From a checkpoint of a small mixture-of-experts model trained on Wikipedia.
Size: width 256, 50.5M parameters.
Experts: 16 experts in each of 15 layers, 224 SwiGLU neurons an expert.
Training: a variant of Muon for the experts, 550M tokens, 8686 steps.
Below are experts of layer 10 (counted from 0) of a mixture-of-experts language model. Rows are named router (the router's row for the expert), gate (a neuron's input weights, with its number), up (a neuron's input weights, with its number), down (a neuron's output weights, with its number) and show model dimensions 192-255. Each number is 200 + 40 x the weight over its row's rms, rounded and kept within 0 to 999.
Before each expert's rows: "mostly gets" lists some tokens that are sent to it at least half of the time. This comes from a sample of Wikipedia text that the model never trained on.

# expert 2
mostly gets: " his", " the", "The", " their", " this", " its"
router,141,134,218,132,221,242,187,132,246,175,238,230,238,128,208,225,159,229,262,177,238,261,201,166,151,158,182,141,222,217,143,192,201,178,223,258,179,154,186,215,257,194,156,157,140,168,226,166,113,220,230,231,164,179,260,202,158,150,239,260,236,203,202,241
gate0,216,171,360,144,269,155,169,153,225,173,201,204,174,152,218,206,230,168,209,203,122,238,225,256,122,178,213,128,214,185,201,230,172,211,248,230,205,231,126,239,190,153,177,175,176,202,205,185,174,199,147,237,270,160,193,263,211,210,167,178,196,181,163,175
up0,211,173,205,165,127,233,186,249,159,205,138,211,192,146,152,199,159,164,252,220,189,161,276,194,223,196,208,240,198,210,190,245,109,182,143,166,157,284,199,224,182,165,140,307,112,246,272,229,200,206,197,181,221,181,213,229,139,176,248,206,260,261,194,255
down0,193,225,210,201,261,221,175,171,167,214,142,159,228,175,195,192,262,236,153,157,262,236,147,225,163,96,209,199,151,234,184,206,225,201,231,191,227,174,232,306,227,124,188,199,249,180,213,231,195,128,126,218,305,157,247,195,188,214,206,183,195,162,197,205
gate1,64,135,179,162,208,198,179,148,193,218,220,201,159,207,206,216,209,195,215,149,220,179,255,257,185,110,165,224,214,183,257,192,105,231,235,205,188,218,151,166,210,235,163,236,177,120,174,175,208,140,175,187,222,246,137,262,191,168,241,202,210,235,218,230
up1,212,165,257,200,251,201,197,270,178,181,228,189,214,253,197,282,221,189,174,114,259,223,187,178,225,260,189,180,272,222,234,247,163,219,178,155,302,132,248,260,194,171,217,166,225,203,208,216,192,216,214,182,195,218,178,210,134,216,242,195,194,141,256,209
down1,267,249,195,200,241,192,238,228,226,137,136,207,175,240,212,109,230,228,222,190,215,208,207,188,179,267,227,177,130,230,170,190,195,201,191,232,177,165,164,158,196,195,206,237,193,138,210,262,169,218,248,191,151,227,193,205,256,223,76,235,172,259,178,182
gate2,138,242,225,129,336,265,181,223,169,184,182,206,302,233,225,169,190,198,194,171,225,186,222,245,165,137,184,207,231,238,124,243,202,106,156,238,183,123,212,121,186,195,195,177,208,169,189,193,210,250,216,177,208,224,130,90,220,227,188,142,156,191,236,169
up2,146,241,171,130,212,237,215,245,209,198,221,279,211,276,259,156,278,207,220,115,170,233,224,181,287,198,110,243,201,190,120,248,176,250,249,215,232,193,172,235,166,100,187,187,216,192,253,197,217,165,193,259,181,189,220,215,284,250,156,252,203,158,184,261
down2,186,184,161,189,204,194,209,188,224,248,146,194,260,241,177,207,214,226,185,288,208,209,242,199,260,128,205,170,218,194,233,221,210,147,202,238,194,239,260,203,110,197,219,178,241,262,183,214,291,243,198,263,142,198,212,218,223,113,222,203,189,145,194,216
gate3,165,233,161,120,229,241,183,111,173,197,240,236,131,191,236,148,158,217,213,173,177,242,226,173,192,242,193,244,215,203,180,201,215,197,215,167,146,236,178,219,156,229,231,194,142,181,183,137,236,222,257,240,255,243,202,201,150,142,154,257,230,192,177,156
up3,162,211,222,159,154,293,219,105,184,243,242,230,176,222,183,169,186,206,171,208,239,219,173,164,212,207,190,171,201,188,153,206,214,243,172,117,201,118,209,277,193,147,232,231,217,182,100,234,264,217,163,189,223,299,185,189,196,155,165,154,223,144,197,233
down3,140,226,187,191,251,211,151,139,227,125,239,175,258,274,255,171,193,259,213,204,196,217,202,141,243,119,224,259,207,220,171,154,153,218,183,226,182,194,254,181,80,190,245,138,183,144,204,202,163,174,222,222,220,142,162,222,172,203,178,178,181,141,262,101
gate4,264,108,207,233,156,256,152,175,149,159,229,259,213,166,199,176,192,162,265,219,271,221,264,185,171,243,215,186,250,204,181,196,228,199,174,223,150,172,228,222,196,257,215,261,172,192,200,236,259,230,171,203,218,184,163,208,202,243,198,212,213,164,129,192
up4,168,243,185,175,264,179,188,202,158,157,159,257,183,233,254,114,205,168,199,217,186,301,198,302,198,165,181,152,168,171,212,168,247,237,228,260,216,294,229,228,214,177,216,225,223,171,230,200,147,180,286,203,232,333,209,206,166,195,187,252,217,166,198,166
down4,155,190,147,209,241,165,210,215,195,147,193,217,211,220,170,197,150,157,244,137,154,265,212,205,198,115,135,212,228,195,195,182,201,195,206,204,210,184,141,237,259,211,154,175,228,204,149,223,248,143,217,187,140,231,231,271,191,243,237,174,254,242,230,181
gate5,215,213,231,208,191,275,221,264,174,154,199,217,202,235,158,159,133,148,189,268,193,147,193,183,160,215,212,201,191,194,190,170,223,200,286,211,170,227,244,181,148,190,164,147,150,202,140,164,250,132,182,170,193,235,197,213,169,185,210,182,244,196,152,149
up5,213,162,214,232,259,159,100,255,171,229,203,181,190,187,161,254,254,242,244,196,196,222,148,226,211,194,141,224,201,176,120,172,172,155,228,194,162,198,222,203,216,166,127,219,179,195,204,147,175,232,187,207,122,221,125,202,176,161,155,125,192,180,213,127
down5,129,239,128,224,174,201,197,210,208,187,222,189,221,208,143,181,166,161,160,162,178,182,135,158,257,229,197,194,200,154,191,108,181,134,244,211,286,243,163,201,161,220,160,208,199,224,104,148,236,128,196,181,213,200,245,255,92,232,188,209,185,202,161,190
gate6,227,177,198,168,217,168,194,226,228,257,129,163,172,171,227,243,243,182,215,254,172,192,191,205,160,166,210,243,273,187,127,225,198,183,224,167,174,218,249,162,130,183,115,121,238,149,144,159,214,240,189,224,225,200,178,187,232,133,200,244,197,187,243,222
up6,130,222,179,105,221,197,253,146,201,142,260,208,193,191,157,267,256,241,197,256,252,230,202,135,160,157,156,216,175,196,261,173,209,198,293,238,141,240,238,161,140,126,172,167,179,205,153,146,177,217,187,164,184,190,174,178,129,204,287,222,202,247,233,184
down6,247,181,253,171,292,145,171,200,263,143,157,175,214,280,240,250,139,179,226,200,163,137,184,221,299,221,181,253,165,221,182,172,238,161,217,160,231,267,136,226,179,221,194,232,231,164,263,218,252,141,185,139,188,210,233,221,247,225,206,222,258,249,220,233
gate7,159,133,118,217,278,167,259,239,210,221,141,149,211,227,174,204,227,118,159,223,174,160,129,178,172,211,130,127,224,229,277,222,248,187,201,212,197,224,192,194,176,267,200,132,142,225,173,185,215,204,208,185,189,251,229,307,174,237,267,181,233,217,184,160
up7,207,215,141,234,176,136,165,206,148,228,168,217,193,182,222,198,164,152,213,213,233,201,196,234,193,221,148,139,173,239,159,208,169,206,224,236,200,126,187,259,203,221,148,214,200,271,156,179,207,200,274,161,186,164,130,238,179,203,259,238,256,212,232,236
down7,244,214,160,294,194,143,246,176,223,192,222,242,267,245,159,239,209,222,172,225,202,186,150,256,144,208,197,198,278,206,276,204,265,219,246,227,259,195,170,250,225,165,191,206,212,189,174,150,152,234,237,221,184,248,137,197,164,196,216,187,156,278,189,210
gate8,186,177,185,137,267,154,186,215,145,137,260,196,163,254,252,196,223,232,216,172,223,183,250,140,161,180,197,234,159,176,156,165,251,252,229,202,216,154,214,253,137,220,145,172,231,230,254,217,121,232,131,197,158,229,203,242,178,200,165,271,231,176,239,224
up8,194,166,196,163,184,255,190,212,208,159,220,174,216,281,214,180,142,159,186,234,307,233,208,163,231,143,190,152,139,227,178,172,146,272,140,199,248,242,239,156,207,170,217,206,234,146,283,223,207,150,243,166,182,180,246,220,277,249,164,199,224,285,153,156
down8,184,202,159,248,205,223,245,169,176,164,175,180,153,193,182,230,226,246,156,239,228,259,185,271,178,165,143,236,238,170,181,229,224,195,167,256,126,141,255,174,220,292,192,227,166,243,161,142,198,265,190,170,202,173,146,259,220,209,178,151,190,185,261,209
gate9,184,205,257,186,154,207,199,204,208,209,155,132,94,232,243,200,235,235,207,220,227,249,203,269,175,154,129,185,214,200,267,230,158,196,253,212,160,102,232,206,209,232,208,112,204,233,225,280,214,161,264,272,274,218,206,194,191,145,190,163,229,152,150,220
up9,150,148,182,212,191,270,246,181,201,252,233,238,241,225,201,205,198,190,192,155,167,227,211,270,274,148,235,149,271,198,172,179,246,207,192,207,171,180,228,184,251,187,193,138,188,247,174,218,181,139,214,154,223,187,194,209,201,213,154,200,242,154,180,132
down9,131,219,159,215,204,145,153,257,233,243,189,195,193,203,176,247,177,199,183,166,168,275,133,180,181,175,226,145,231,216,189,201,220,224,160,187,226,259,237,302,190,214,214,160,233,82,204,206,182,213,210,236,274,178,159,204,147,192,224,145,263,138,233,161
gate10,151,232,212,245,165,202,162,205,160,165,226,108,180,183,193,191,170,112,126,216,173,298,190,215,233,142,178,173,190,245,167,165,217,256,214,189,234,140,231,160,230,213,258,145,204,185,151,123,132,227,201,236,125,182,232,144,349,174,195,239,189,268,286,295
up10,202,204,179,259,191,155,205,140,211,192,246,155,226,226,153,146,209,156,182,218,176,191,133,148,153,236,112,287,213,147,269,178,140,195,185,212,249,209,185,76,218,178,275,163,168,232,201,224,209,170,148,178,174,204,219,235,204,240,154,153,168,226,206,191
down10,142,194,177,170,228,195,245,176,167,136,163,167,186,226,195,298,208,186,210,109,285,257,179,237,235,142,281,208,182,191,170,207,204,165,204,156,194,158,196,244,219,143,207,192,245,210,177,170,227,197,227,225,231,170,204,247,136,186,215,156,214,308,232,157

# expert 0
mostly gets: " than", " and", " or", "\n ", " until", " \\"
router,205,228,241,139,262,213,258,194,190,261,192,156,207,171,198,183,124,218,240,186,152,220,186,200,250,163,176,181,183,156,238,225,209,191,219,250,213,168,190,193,256,226,169,205,238,119,175,158,88,248,244,213,216,188,248,165,247,209,239,190,223,173,203,125
gate0,184,190,240,152,163,235,191,234,184,172,226,248,139,215,172,211,172,148,242,248,200,197,242,243,165,220,117,214,172,229,198,183,246,203,123,207,182,135,238,139,165,125,236,223,195,219,185,138,164,296,151,180,183,167,257,195,242,257,268,174,190,182,146,148
up0,181,168,257,175,121,217,211,209,197,178,203,101,185,240,231,221,186,162,246,160,166,200,197,139,165,255,177,154,252,219,144,90,175,283,189,189,221,120,189,233,156,277,222,198,218,203,229,135,181,175,222,187,222,216,220,190,218,170,259,317,180,161,205,209
down0,194,229,171,161,177,331,158,236,179,203,269,203,186,197,253,207,170,165,251,181,218,194,206,213,225,163,303,175,227,292,250,181,164,147,170,177,213,177,207,161,201,191,177,190,214,217,132,259,297,179,211,233,211,148,202,181,169,241,212,184,170,190,226,168
gate1,248,171,249,160,126,256,157,173,205,173,240,202,185,144,192,211,167,261,185,186,224,235,211,235,177,184,205,236,236,163,182,313,193,232,291,268,214,232,226,253,220,196,99,209,232,214,136,259,152,207,223,246,258,273,264,174,230,239,137,210,162,254,211,166
up1,205,193,187,232,188,192,195,228,162,227,247,218,222,195,181,250,166,147,178,190,131,144,282,242,235,250,182,222,270,253,205,111,230,188,163,228,185,294,144,245,240,180,253,202,172,207,255,275,237,195,210,199,273,164,219,280,184,192,238,230,136,177,162,203
down1,211,203,159,184,211,216,151,182,247,242,179,176,255,176,200,209,255,177,154,264,237,226,215,245,206,141,233,215,146,159,258,240,134,198,206,206,192,178,179,230,220,198,200,177,154,144,194,188,190,191,222,262,236,183,217,147,151,145,213,286,214,166,221,166
gate2,227,147,196,231,206,220,203,177,246,178,174,149,171,230,105,123,199,194,143,224,152,169,120,188,183,176,165,178,214,177,189,245,167,200,167,239,224,177,232,207,223,212,164,178,244,259,223,199,167,239,190,164,193,220,208,248,215,170,220,186,195,169,237,188
up2,207,204,185,191,175,202,172,93,238,242,194,255,198,279,161,178,192,182,212,208,167,149,213,132,234,262,152,178,177,128,142,235,281,152,187,177,267,225,154,176,206,251,232,181,151,261,265,256,273,241,164,160,183,229,202,225,214,236,205,222,234,205,212,204
down2,255,215,284,268,191,194,184,213,226,207,133,191,124,138,171,105,143,153,145,201,170,168,134,196,262,200,180,266,200,285,186,189,242,269,153,213,165,241,194,211,152,199,177,172,198,246,250,167,132,243,217,210,226,194,185,194,222,217,239,251,223,246,144,182
gate3,157,192,327,131,183,146,209,248,230,238,213,189,197,194,209,133,132,210,229,204,148,121,180,204,237,121,200,184,259,178,206,155,138,192,222,212,188,105,215,144,215,191,263,205,206,196,139,161,156,246,226,237,180,213,239,221,217,197,166,147,170,226,227,227
up3,167,232,232,233,183,199,179,196,174,202,158,137,204,228,136,142,245,190,153,108,245,169,225,230,199,171,176,196,200,163,178,141,227,206,196,132,212,164,290,192,205,274,226,156,206,271,174,170,200,198,220,158,160,233,204,217,192,178,252,202,179,230,197,231
down3,201,195,260,165,157,164,242,179,197,197,204,220,142,224,223,159,219,239,216,235,208,178,216,142,191,210,235,191,205,263,181,195,155,162,168,214,235,151,231,184,197,224,266,186,250,172,97,201,179,196,112,176,201,205,327,253,182,123,157,172,204,228,242,228
gate4,201,187,180,188,169,222,217,199,220,251,304,133,132,210,199,190,110,152,195,179,196,133,189,234,189,218,180,201,248,238,259,250,182,181,198,250,221,155,273,216,159,200,230,218,183,248,214,220,217,224,157,253,274,151,260,213,266,242,175,132,206,195,218,208
up4,150,181,249,189,170,238,188,220,244,197,207,129,121,189,182,218,216,230,123,222,253,164,220,217,205,223,178,126,166,199,229,231,200,164,223,228,177,216,164,207,251,184,229,255,277,181,160,170,171,157,204,254,216,118,218,191,99,154,228,171,199,245,185,208
down4,183,304,163,217,225,164,181,145,235,254,240,216,134,152,213,210,168,138,215,218,173,202,179,233,204,177,236,239,156,283,189,235,168,156,263,213,245,213,127,230,201,179,210,239,155,147,179,233,182,190,270,183,238,305,252,206,159,211,214,240,222,212,166,178
gate5,193,249,240,228,180,213,190,244,199,160,212,162,242,186,210,191,184,202,216,238,131,193,197,260,237,222,213,281,163,218,204,172,174,199,236,187,162,160,178,177,204,234,119,235,256,192,242,203,215,181,123,206,231,163,308,202,253,264,209,190,165,211,297,210
up5,241,294,215,236,222,178,186,136,243,198,231,209,209,208,169,265,188,124,203,213,218,287,167,180,206,94,180,156,192,199,171,207,309,207,168,223,201,259,185,240,195,186,248,208,196,197,165,232,213,142,188,196,106,224,216,157,212,191,185,150,242,203,244,210
down5,193,193,199,226,193,225,246,241,124,225,209,209,245,213,157,197,172,225,251,237,154,177,203,115,186,218,194,236,285,163,261,188,231,204,152,181,244,165,169,207,183,225,211,176,128,235,284,215,227,202,294,190,211,206,121,187,246,181,212,230,167,293,194,199
gate6,266,250,188,115,302,166,205,197,234,231,214,223,167,175,206,198,216,243,202,151,274,141,270,223,221,221,218,221,249,222,212,258,230,268,228,219,166,181,212,268,165,132,185,153,233,220,154,287,199,160,174,239,190,179,183,215,188,148,230,216,167,208,212,162
up6,158,196,267,221,148,205,148,151,183,223,245,122,249,156,225,222,203,267,245,217,184,183,207,172,273,215,255,254,190,168,233,170,224,195,169,228,231,195,218,180,259,234,256,169,211,169,160,174,173,256,174,215,230,181,213,229,157,244,231,214,218,236,223,201
down6,155,244,206,197,154,227,165,188,247,156,217,177,192,221,199,235,208,194,246,247,130,171,213,215,124,188,207,224,153,189,258,223,102,103,184,228,272,211,172,232,239,258,212,201,267,178,152,143,241,115,165,168,234,175,210,268,195,132,210,184,193,271,187,175
gate7,216,224,241,213,175,199,218,201,185,185,184,187,191,143,206,228,131,224,243,199,275,157,165,213,174,186,131,148,194,175,236,172,173,217,192,253,117,184,189,242,135,174,130,178,226,199,240,187,187,252,247,209,196,254,214,263,196,223,182,180,198,162,143,236
up7,118,144,230,153,216,259,140,248,176,179,187,243,197,254,246,263,237,157,207,226,195,229,239,233,269,185,209,224,270,195,251,116,225,214,141,204,180,211,180,192,247,196,191,248,116,176,165,123,250,207,181,221,210,210,223,272,191,185,238,165,202,154,232,196
down7,197,172,246,187,187,248,187,123,228,191,196,146,146,173,150,166,258,216,233,198,165,197,236,124,185,206,156,207,231,188,190,221,146,221,175,180,95,125,233,201,112,231,200,175,235,179,267,244,214,231,235,142,207,233,171,212,135,154,195,288,236,226,151,213
gate8,190,146,274,216,191,207,222,237,251,268,157,236,234,192,179,203,106,184,326,174,206,225,146,204,181,290,204,217,182,283,239,165,286,207,216,192,171,179,170,215,205,244,214,164,176,188,288,138,144,176,257,225,212,190,197,179,161,233,189,236,192,238,169,142
up8,225,206,178,190,226,253,184,177,199,204,184,139,184,218,228,221,266,128,254,136,218,153,181,260,194,178,210,208,180,189,154,177,221,257,219,178,215,216,271,220,225,198,208,146,231,247,121,159,239,165,141,217,171,158,231,202,173,295,155,231,182,200,204,258
down8,135,152,248,191,137,237,241,226,197,183,223,202,212,187,251,88,158,164,171,227,209,246,209,220,174,186,191,200,184,194,200,283,249,174,146,173,324,208,232,205,114,204,213,172,161,109,204,188,160,159,220,171,205,213,199,140,249,202,174,145,206,185,222,195
gate9,144,188,189,138,198,180,273,239,154,195,159,149,265,170,186,184,156,173,113,199,188,119,207,158,172,121,181,199,217,166,204,209,230,232,158,158,207,191,166,207,133,73,190,205,207,132,232,152,178,199,219,147,194,204,241,184,303,82,169,175,173,142,193,247
up9,172,178,212,191,250,207,295,164,244,125,211,122,162,238,152,178,170,235,194,239,213,152,168,171,249,243,225,204,212,219,227,221,218,156,167,249,180,166,224,208,165,264,189,206,269,207,171,183,242,235,262,223,203,254,265,225,129,284,254,175,237,270,207,184
down9,197,224,229,166,246,187,89,200,229,151,189,158,236,180,159,187,229,220,205,225,241,165,211,228,192,202,259,187,203,142,170,251,173,275,211,240,203,184,239,205,231,123,122,184,176,255,210,234,136,138,256,156,225,151,179,238,235,95,177,221,218,245,179,151
gate10,138,223,206,213,222,209,202,175,195,236,149,246,151,232,194,255,219,173,210,197,202,215,178,206,175,236,151,207,195,224,176,223,210,220,252,225,256,183,234,126,234,176,201,160,226,218,207,139,149,229,180,200,139,141,245,249,227,246,212,194,193,155,236,188
up10,183,203,249,228,235,153,183,168,205,217,150,233,229,222,203,224,246,203,188,138,152,196,187,169,229,204,146,185,226,167,194,257,188,238,194,174,209,143,195,269,203,184,237,230,258,216,169,171,174,173,174,228,194,171,205,172,180,124,100,241,270,198,173,187
down10,164,91,251,207,202,238,226,201,154,229,188,207,226,281,209,204,160,192,179,187,160,115,186,176,196,258,132,196,280,206,160,268,153,241,205,259,217,219,192,191,238,191,229,206,211,183,210,219,199,213,200,206,142,228,231,202,225,224,233,173,157,197,245,161

# expert 13
mostly gets: " al", " was", " been", " became", " would", " can"
router,147,198,107,114,186,197,251,115,177,229,254,230,274,143,163,187,229,215,280,174,275,179,161,239,235,144,173,181,157,118,232,175,215,161,224,257,179,204,157,226,228,233,161,186,217,118,202,187,217,275,187,209,240,170,157,154,221,196,252,178,220,250,233,242
gate0,152,223,254,156,223,158,188,255,207,211,206,252,164,187,252,129,134,142,221,166,224,246,118,159,162,224,246,235,151,145,200,261,232,186,223,148,234,272,142,211,260,205,221,192,211,238,186,207,291,220,276,294,170,234,132,239,180,168,225,228,234,205,165,266
up0,175,169,175,138,208,148,188,143,199,178,233,194,164,210,217,157,168,186,187,161,205,221,248,217,212,187,239,210,215,209,175,178,169,214,176,242,239,180,190,181,163,181,253,104,214,206,212,245,180,153,184,177,202,187,241,233,160,198,214,249,183,234,237,205
down0,258,188,200,203,221,185,193,162,280,196,254,193,249,229,230,223,186,140,197,150,182,226,198,184,307,148,243,197,162,243,259,215,203,184,213,185,209,257,206,189,215,172,216,196,97,224,232,265,245,207,142,259,273,234,164,232,248,193,219,180,127,112,171,136
gate1,269,169,216,216,220,237,280,139,244,150,128,186,226,193,112,175,273,192,183,162,202,220,193,178,254,210,259,209,226,149,199,194,140,195,225,199,150,173,184,210,189,246,219,162,153,186,157,152,286,134,175,245,192,166,263,271,226,232,198,160,161,223,163,200
up1,178,206,187,272,115,142,181,198,159,204,207,188,215,111,226,212,179,159,116,146,240,180,216,167,286,241,159,210,206,214,312,169,223,142,203,117,188,254,185,175,171,137,242,187,134,241,212,259,213,144,232,134,220,159,302,198,211,204,179,133,276,217,168,230
down1,187,195,126,253,231,170,221,216,142,217,221,209,130,218,115,173,250,203,204,215,133,294,121,228,180,194,213,195,204,210,228,224,160,145,214,258,185,197,179,162,189,245,201,185,100,220,189,261,208,148,253,296,227,223,147,170,228,132,218,217,184,187,204,204
gate2,191,242,202,194,194,169,239,236,173,270,114,194,233,238,247,200,198,172,225,223,207,223,232,236,225,111,233,178,154,190,204,164,232,168,214,183,173,261,206,127,179,135,191,248,196,252,210,241,138,260,153,233,281,205,220,172,147,124,218,200,187,238,193,214
up2,225,278,216,247,254,223,202,238,204,266,202,139,270,123,166,158,228,92,245,207,203,305,189,211,281,210,219,195,189,214,259,219,233,172,283,242,161,182,173,151,192,194,188,174,226,186,199,183,233,207,177,284,126,218,198,199,201,216,229,195,281,197,182,132
down2,276,133,207,202,194,205,201,181,253,262,273,211,186,196,139,194,183,259,182,130,154,206,254,233,199,185,172,174,216,143,204,185,225,254,220,206,174,179,199,191,176,198,192,206,195,301,266,248,143,156,230,191,248,212,193,179,247,228,160,247,203,221,237,193
gate3,153,222,182,194,172,228,203,235,197,162,250,163,145,116,228,222,209,257,230,222,278,193,214,242,187,152,276,238,194,243,206,246,268,247,116,107,169,225,206,260,236,121,247,272,164,188,175,204,209,248,149,257,245,159,182,279,214,173,248,152,183,175,196,257
up3,238,242,167,213,179,202,172,161,156,151,216,196,199,213,203,141,211,215,149,169,243,239,225,129,182,171,211,196,195,197,165,322,169,172,264,251,266,191,218,237,198,212,141,235,244,159,161,147,237,226,203,216,246,250,182,175,226,155,230,205,213,123,163,214
down3,193,137,205,240,145,186,234,263,261,150,240,214,247,157,215,183,265,219,245,192,239,245,150,232,228,187,203,186,237,229,221,215,272,177,223,262,211,205,220,160,208,193,196,223,243,225,177,168,235,184,220,178,200,204,184,163,231,199,193,196,126,217,168,147
gate4,231,184,123,187,201,158,233,172,219,196,191,177,235,210,219,186,169,223,271,242,191,275,220,222,238,212,186,186,121,214,204,223,164,144,241,187,221,181,200,231,212,150,205,189,173,163,185,193,283,192,196,248,153,152,250,159,134,252,189,171,158,205,233,234
up4,186,181,241,218,134,172,288,228,213,228,167,243,197,226,197,189,199,245,179,200,237,195,212,234,220,225,203,204,160,143,185,222,248,136,193,232,149,234,191,277,146,224,223,172,135,207,228,207,176,214,283,250,106,201,262,234,90,186,168,284,215,185,191,215
down4,203,181,256,110,189,189,160,244,182,245,199,152,151,242,196,177,166,149,196,225,190,207,239,132,249,206,234,147,172,254,190,131,209,198,168,207,220,228,216,176,168,225,226,192,168,165,274,202,194,167,191,256,154,198,232,130,181,291,164,208,267,205,135,261
gate5,176,223,154,185,237,175,142,139,222,245,147,191,258,173,197,204,213,171,135,161,306,142,191,243,226,204,202,210,114,143,174,229,270,142,152,267,254,195,159,212,190,149,189,239,213,189,207,187,170,202,191,245,192,188,191,171,163,272,141,252,240,208,253,192
up5,152,162,173,169,220,192,121,209,193,212,235,171,185,294,212,188,180,297,248,259,246,159,200,306,214,213,226,127,210,204,222,212,189,180,159,214,175,225,218,310,234,208,193,220,210,161,153,142,260,179,203,195,174,158,159,242,202,221,225,238,262,172,232,182
down5,285,212,261,157,261,132,199,217,239,240,180,184,178,211,101,185,247,203,238,177,228,239,179,216,190,245,225,169,173,214,152,210,233,190,177,227,162,159,259,236,266,155,231,180,241,198,270,190,185,161,268,173,194,228,200,227,201,147,251,212,256,230,268,152
gate6,153,170,229,169,174,241,194,241,197,201,265,197,314,218,236,158,250,197,212,145,204,261,152,162,218,200,196,222,158,138,242,195,148,192,162,204,235,199,164,155,213,252,244,155,198,222,225,206,165,186,300,209,173,195,149,230,195,219,264,245,215,237,138,205
up6,235,168,174,203,110,176,192,199,125,186,193,212,262,129,219,161,226,253,204,225,175,227,172,183,196,165,188,167,222,227,198,164,192,210,251,183,172,217,198,172,237,116,204,165,253,245,211,184,172,238,191,164,210,199,184,232,210,189,153,172,191,225,233,215
down6,279,259,282,241,229,262,140,200,130,287,197,178,137,230,186,238,146,198,187,140,172,191,184,186,185,212,196,255,239,179,180,197,218,216,213,95,176,220,229,232,249,259,260,226,151,165,225,167,200,193,175,270,166,173,215,164,221,197,219,109,260,89,229,235
gate7,177,214,187,225,221,178,288,161,198,228,130,214,152,210,187,283,205,195,202,223,254,189,191,224,166,156,270,164,180,199,256,232,178,164,238,159,217,214,164,160,153,153,234,202,147,246,193,199,219,237,66,265,229,270,208,264,152,138,184,181,274,267,204,238
up7,173,223,266,243,155,186,161,190,269,110,251,182,183,195,211,258,245,220,180,208,211,258,172,179,209,199,134,158,185,183,175,173,212,225,259,160,170,188,213,275,232,226,193,215,300,223,200,216,210,254,228,178,176,144,182,217,227,167,239,181,151,112,173,128
down7,189,205,177,272,196,130,258,249,246,200,187,245,197,218,282,122,172,211,210,327,137,148,156,196,147,210,213,135,249,210,207,292,258,202,246,157,170,211,171,203,212,162,221,156,138,274,242,229,263,249,158,160,213,212,208,210,213,146,228,231,237,201,177,261
gate8,250,224,222,133,137,244,189,251,248,167,262,160,218,151,174,114,236,183,275,219,268,166,169,207,151,243,198,164,167,94,228,175,167,178,258,177,210,236,225,207,163,90,219,158,166,191,100,199,152,207,175,282,232,216,251,225,205,182,211,224,196,197,179,196
up8,184,170,150,178,101,165,275,174,253,159,166,253,177,112,259,285,194,278,183,116,168,239,176,199,189,257,179,205,113,236,204,241,188,168,92,243,256,219,209,187,267,158,230,199,191,204,236,222,241,163,235,194,223,174,209,171,256,230,148,267,178,236,155,228
down8,119,244,244,180,161,232,197,264,180,189,92,216,222,227,223,215,180,184,229,179,171,204,224,172,211,136,241,217,190,117,249,186,187,214,187,185,186,206,184,213,195,117,219,182,157,230,168,231,245,151,167,118,183,241,149,136,192,169,260,158,169,247,227,207
gate9,186,264,161,206,134,202,225,132,258,198,195,297,228,243,215,177,206,247,291,109,194,161,176,193,245,211,217,171,246,140,194,262,149,269,218,183,260,173,233,185,178,260,147,206,212,186,192,208,207,274,199,268,182,160,199,197,185,156,193,214,192,256,272,208
up9,148,215,190,197,135,159,193,302,244,189,171,218,159,229,148,130,160,216,202,251,136,237,170,215,215,189,191,223,214,140,196,180,202,211,252,163,276,172,219,169,320,226,257,261,181,149,166,215,136,171,206,248,163,246,160,199,242,243,219,184,149,219,154,195
down9,244,258,287,159,209,224,215,256,170,115,211,280,146,222,290,190,192,170,192,203,209,225,192,160,201,151,160,210,159,233,197,233,254,257,204,188,167,167,178,220,140,248,166,222,265,188,226,246,193,192,251,118,172,186,206,190,176,274,219,208,165,166,297,258
gate10,191,137,140,205,151,194,177,168,192,198,285,291,261,216,164,214,164,217,214,246,173,175,186,191,201,229,232,140,189,187,242,217,230,253,197,193,194,189,169,194,234,215,265,257,176,237,257,147,219,211,202,276,131,214,152,246,243,154,195,213,220,190,151,226
up10,178,174,206,165,185,253,202,226,267,212,240,203,230,179,235,231,203,253,229,91,170,178,240,194,138,300,229,163,233,185,177,240,221,190,248,217,204,165,245,191,184,184,204,165,145,191,171,323,151,215,183,211,202,226,166,187,185,158,160,145,247,233,178,160
down10,157,180,135,144,175,155,264,200,242,183,254,184,230,230,275,184,165,157,136,193,255,132,271,194,266,247,139,167,233,166,196,119,241,185,120,243,206,217,185,149,212,175,194,230,165,194,246,179,159,242,225,256,203,161,224,129,211,165,158,225,151,154,175,193